python train.py --num_hidden_layers=8 --hidden_size=320 --n_experts=128 --experts_per_token=6 --d_expert=160 --d_shared_expert=0 --hidden_act="squared_relu" --moe_layers=[0, 1, 2, 3, 4, 5, 6, 7] --router_score="softmax" --normalize_top_k=true --routed_scale=1.0 --balance_loss=0.00633 --balance_bias=false --router_z_loss=0.0001 --init_std_router=0.00799 --lr_router=0.000804 --vocab_size=2048 --norm="rmsnorm" --norm_eps=1e-07 --tie_word_embeddings=true --optimizer="ademamix" --learning_rate=0.000492 --beta1=0.9 --batch_tokens=262144 --max_seq_len=256 --train_tokens=1181000000 --max_steps=4506 --dataset="wikipedia_en"
Below are experts of layer 2 (counted from 0) of a mixture-of-experts language model. Rows are named router (the router's row for the expert) and show model dimensions 192-255. Each number is 50 + 10 x the weight over its row's rms, rounded and kept within 0 to 99.
Before each expert's rows: "comes after" lists some tokens at least twice as common just before its tokens as in all text; "gets" lists some tokens that make up at least twice as much of what it gets as of all text. This comes from a sample of Wikipedia text that the model never trained on. Tokens count by the router's weight.

# expert 123
comes after: " |", "|", ",", ";", ":", " /"
gets: " ", "k", " Mar", "K", "  ", " II"
router:33 62 46 54 27 42 46 63 53 47 53 54 48 52 46 62 54 53 50 30 55 39 46 48 51 44 43 43 45 42 39 55 45 52 28 44 50 63 35 35 41 44 61 42 66 51 56 41 45 52 43 52 30 30 41 39 31 59 37 27 63 52 46 44

# expert 101
comes after: "\n", ")", "0", "3", "4", "6"
gets: " |", "r", "|", ";", ":", " bro"
router:44 55 55 54 25 39 45 69 45 47 52 45 44 51 34 41 45 40 60 33 57 43 56 52 65 53 44 55 34 56 42 38 41 61 24 41 57 52 33 38 50 45 44 51 50 35 64 53 41 50 51 52 57 43 49 41 34 58 41 56 56 42 43 46

# expert 35
comes after: "1", "2", "3", "6", "5", "8"
gets: "or", "0", "ore", "2", "our", "1"
router:34 55 73 50 33 60 53 63 65 55 44 44 55 62 43 48 55 47 47 41 56 37 61 55 49 51 44 44 44 58 39 44 37 55 37 40 40 54 37 38 64 48 43 40 57 50 54 41 48 44 65 63 45 41 44 54 30 65 49 48 59 63 35 46

# expert 93
comes after: "1", " ", "2", " |", "0", "3"
gets: "9", "6", "4", "3", "8", " |"
router:37 53 60 52 34 47 53 60 46 48 45 46 56 55 38 49 61 38 57 38 65 36 52 48 64 53 45 46 34 58 42 40 40 61 34 50 54 59 40 36 51 56 55 46 53 43 62 57 43 44 50 55 51 39 35 45 34 58 39 42 59 51 42 40

# expert 37
comes after: "\n", " |", ")", "|---|---|---|---", " =", "|---|---"
gets: "\n", "|", "==", "=", " =", "|---|---|---|---"
router:37 49 54 55 28 48 60 62 48 52 44 50 42 56 34 34 55 30 60 39 60 49 54 53 61 40 53 48 39 62 49 52 43 54 32 48 36 62 44 40 41 59 57 49 46 55 57 52 35 51 50 53 58 35 25 46 50 60 49 37 47 53 45 51

# expert 63
comes after: "\n", ".", "==", " ==", "===", " ==="
gets: "\n", ".", "==", "===", "A", "In"
router:42 48 65 60 27 47 50 62 44 40 37 43 48 64 46 41 53 34 58 29 75 38 57 43 68 54 40 59 39 58 39 45 47 63 33 48 38 50 33 49 51 57 56 30 58 48 47 47 44 46 55 57 56 40 26 52 36 57 46 49 54 54 42 47

# expert 112
comes after: "1", " the", "2", "6", "8", "3"
gets: " D", "9", "8", " d", " of", "5"
router:31 53 59 47 34 44 50 60 49 49 49 43 48 54 37 49 60 38 50 41 58 43 57 49 61 51 41 45 35 61 39 43 38 63 35 42 48 55 37 34 49 49 58 44 57 41 57 51 43 47 54 50 50 41 35 41 32 61 39 45 65 51 47 38

# expert 102
comes after: ",", " the", " |", "-", ":", " of"
gets: " M", " C", " S", " D", " K", " N"
router:34 56 48 56 43 57 44 66 42 53 48 37 56 56 43 53 55 43 45 43 56 39 46 52 53 61 54 54 48 42 31 46 40 54 46 51 44 55 44 35 48 58 52 44 49 36 54 46 49 43 53 55 46 50 33 51 38 50 39 50 69 51 49 48

# expert 48
comes after: "0", "9", "2", "1", "\n", " in"
gets: "0", "|", "1", "2", "9", " pro"
router:35 53 65 50 33 45 47 55 49 49 42 50 42 49 36 50 53 41 55 40 63 41 52 48 60 63 41 45 32 57 42 45 39 58 36 49 42 60 40 42 46 48 54 44 59 45 63 49 37 47 48 49 47 36 37 45 31 60 39 47 58 52 44 35

# expert 18
comes after: ",", " the", "3", " of", "0", "9"
gets: " the", "4", "2", "7", " C", " t"
router:32 56 63 53 36 47 47 61 49 49 51 46 44 60 37 49 62 38 61 41 62 39 53 46 64 52 46 47 34 59 39 42 37 62 34 44 41 59 39 36 47 52 56 44 55 41 59 45 44 44 52 49 46 39 36 42 34 59 38 39 61 53 43 40

# expert 57
comes after: " ", "1", "9", "–", "2", " ("
gets: "9", "5", "8", "4", "6", "7"
router:38 41 60 42 51 42 51 63 53 45 50 52 45 49 45 34 58 42 58 47 65 48 47 53 53 57 47 60 31 55 39 52 35 47 39 54 58 52 37 34 52 46 53 43 61 48 61 57 48 47 50 51 47 43 30 50 32 48 46 51 63 53 51 46

# expert 42
comes after: " |", "|", ":", " in", " the", ","
gets: " ", " b", " s", " t", " l", " m"
router:38 58 50 53 24 53 38 55 56 52 50 43 47 62 36 59 70 45 59 44 60 38 58 42 56 57 35 42 32 43 42 46 42 66 30 42 49 45 40 39 49 43 52 40 48 46 52 40 43 55 42 49 44 39 38 46 33 60 35 47 54 53 40 54

# expert 77
comes after: ".", "\n", " |", ")", "==", "==="
gets: "\n", "==", " The", "The", "===", "|"
router:33 51 53 61 35 60 51 68 38 47 51 43 47 49 42 59 67 43 59 39 57 51 61 50 60 44 43 51 33 69 44 45 41 52 42 37 48 61 36 49 53 43 61 44 54 51 47 44 46 52 59 45 49 37 23 54 44 48 49 37 48 58 43 37

# expert 38
comes after: "0", " ", ")", "3", "4", "2"
gets: " |", ";", ");", "yl", " —", " im"
router:37 45 65 49 23 41 51 66 41 56 43 47 50 60 37 41 58 42 42 39 60 43 53 41 58 49 38 43 37 67 37 39 41 55 23 48 49 48 34 40 45 42 58 46 55 41 59 46 50 57 50 53 35 44 51 44 27 58 40 52 72 47 48 48

# expert 25
comes after: " |", " the", ",", " of", ":", ";"
gets: " S", " R", " D", " C", " P", " B"
router:32 58 44 57 45 55 51 65 50 59 51 51 63 55 36 50 48 41 61 48 58 40 45 50 53 60 51 46 51 51 40 39 45 57 42 44 39 59 50 36 45 51 51 44 46 32 64 47 49 48 56 50 47 41 17 51 39 50 37 50 65 39 48 43

# expert 49
comes after: " |", "\n", "|", ",", " =", " S"
gets: " ", "a", "\n", " c", " a", "ac"
router:32 55 57 52 34 44 46 59 50 48 48 46 45 57 35 49 57 39 54 38 61 41 58 43 65 51 41 48 34 51 39 45 39 60 33 54 50 60 40 36 49 55 56 44 59 45 60 51 40 40 52 51 49 43 34 39 35 61 38 43 61 48 47 43

# expert 5
comes after: "\n", " |", ")", ".", " =", "=="
gets: "\n", "-", "us", " -", "====", " =="
router:43 56 75 54 31 61 48 61 49 51 47 56 44 50 44 62 49 43 48 54 56 48 62 47 69 49 45 53 51 56 45 53 49 55 34 47 47 58 46 49 35 56 49 46 60 53 48 54 53 52 47 51 59 46 29 41 42 62 43 38 47 47 42 49

# expert 88
comes after: " ", "–", " (", "°", "0", ":"
gets: "1", "2", "3", "0", "4", "5"
router:38 54 67 42 40 39 48 39 52 58 51 51 54 54 45 54 60 43 58 48 68 41 54 45 65 65 57 33 41 54 49 50 50 59 28 50 45 57 40 38 60 53 51 42 48 49 54 48 33 40 57 47 38 42 39 38 37 45 50 51 52 51 51 43

# expert 117
comes after: ")", "0", "3", "6", "4", "\""
gets: " |", ";", " –", " -", ":", " /"
router:42 49 57 50 30 43 47 52 46 53 37 49 45 46 34 39 62 40 45 40 61 46 54 48 74 55 32 50 42 57 38 52 46 68 33 33 45 45 40 38 31 48 55 51 49 47 66 54 50 51 46 49 53 40 49 42 41 56 34 49 56 47 62 49

# expert 82
comes after: "9", " |", "8", "7", "5", ","
gets: " ", "7", " t", "4", "5", "9"
router:34 58 58 49 37 45 43 64 47 47 47 52 49 57 36 52 62 38 56 40 62 40 51 48 62 49 41 45 35 50 39 40 39 63 35 48 53 59 32 38 47 53 57 46 63 41 62 53 39 47 52 50 49 42 37 44 33 58 40 43 64 51 46 39

# expert 30
comes after: "0", "1", "8", " the", " of", "=="
gets: "0", " p", "o", " m", " v", "3"
router:34 53 63 51 35 48 51 62 47 46 45 49 46 53 39 51 62 36 55 41 62 35 52 48 63 58 43 49 35 52 40 41 36 63 35 50 48 55 36 39 48 56 57 44 62 41 61 50 41 44 55 49 44 40 35 39 35 58 39 40 62 48 42 36

# expert 11
comes after: " |", ";", "|", ":", " in", " /"
gets: " ", " —", " −", " +", " .", " –"
router:32 55 57 53 20 57 44 59 47 52 49 45 51 56 35 59 67 51 50 43 64 51 52 49 48 62 47 45 52 45 46 45 48 59 29 47 51 59 32 47 51 56 55 43 54 42 68 36 33 51 39 58 44 41 47 43 36 63 37 47 60 52 44 47

# expert 97
comes after: ".", ",", " that", " of", " e", " and"
gets: " the", " he", " The", " it", " that", " was"
router:43 58 52 53 41 37 53 69 47 38 46 49 65 60 52 64 73 45 47 46 64 37 59 40 52 52 48 55 39 46 41 48 45 67 40 55 43 54 54 35 44 58 66 40 41 58 60 52 39 47 52 51 49 57 36 48 50 55 56 48 42 52 49 38

# expert 78
comes after: " |", "-", "|", ":", ",", ";"
gets: " S", " D", " L", " M", " B", " R"
router:32 55 46 57 42 51 58 67 44 55 53 54 61 56 35 47 48 40 55 48 54 32 45 50 57 60 58 47 49 59 43 46 53 60 42 46 42 56 46 32 42 50 46 40 50 34 64 52 54 46 49 60 48 42 35 49 27 47 45 44 66 48 44 44

# expert 80
comes after: "9", "2", "8", "4", "0", "3"
gets: "3", "5", "0", "4", "6", "7"
router:44 52 67 55 41 49 54 55 47 46 55 56 60 46 38 45 62 44 52 36 56 34 51 51 63 59 44 36 37 55 34 41 31 62 41 58 57 50 45 44 47 43 62 50 59 48 54 55 35 44 50 52 43 45 45 41 32 56 38 38 73 47 53 38

# expert 116
comes after: "1", "9", ".", "2", "8", "0"
gets: "9", "8", "7", "6", "5", "4"
router:39 47 53 48 45 44 52 63 53 39 53 52 48 51 40 38 54 46 52 48 63 44 47 56 56 56 39 48 34 51 32 46 34 51 42 59 53 53 35 31 52 50 54 50 58 56 69 58 44 38 57 54 41 40 39 45 36 59 42 38 73 53 54 40

# expert 127
comes after: ")", "|", " |", "3", "4", "6"
gets: " |", "os", ";", " l", " p", " L"
router:42 50 70 43 31 40 54 74 32 52 48 59 52 57 42 36 60 37 40 36 52 45 46 57 61 53 45 47 37 59 47 31 47 68 39 46 49 51 36 22 42 47 50 40 46 29 64 43 39 46 50 40 50 46 46 51 33 54 34 48 67 48 50 46

# expert 86
comes after: " ", "0", "%", "3", ")", "4"
gets: " |", ":", ";", "%", "otes", "):"
router:35 42 61 47 17 44 54 62 52 50 44 54 39 55 41 38 58 35 40 42 60 48 47 47 71 51 51 46 43 60 28 39 39 63 31 37 54 55 38 36 54 62 59 52 53 46 68 52 40 55 58 44 52 42 47 41 24 54 48 50 69 50 58 46

# expert 54
comes after: "\n", " was", " is", "5", "6", "|---|---|---|---"
gets: "|", "%", "°", "0", " May", "="
router:37 59 52 52 47 46 50 57 48 47 56 46 50 61 38 43 59 41 70 44 74 46 49 47 62 46 58 47 43 54 52 42 44 55 36 45 52 56 53 34 52 60 58 52 52 50 68 51 37 54 52 50 60 35 34 41 44 66 42 46 46 52 52 38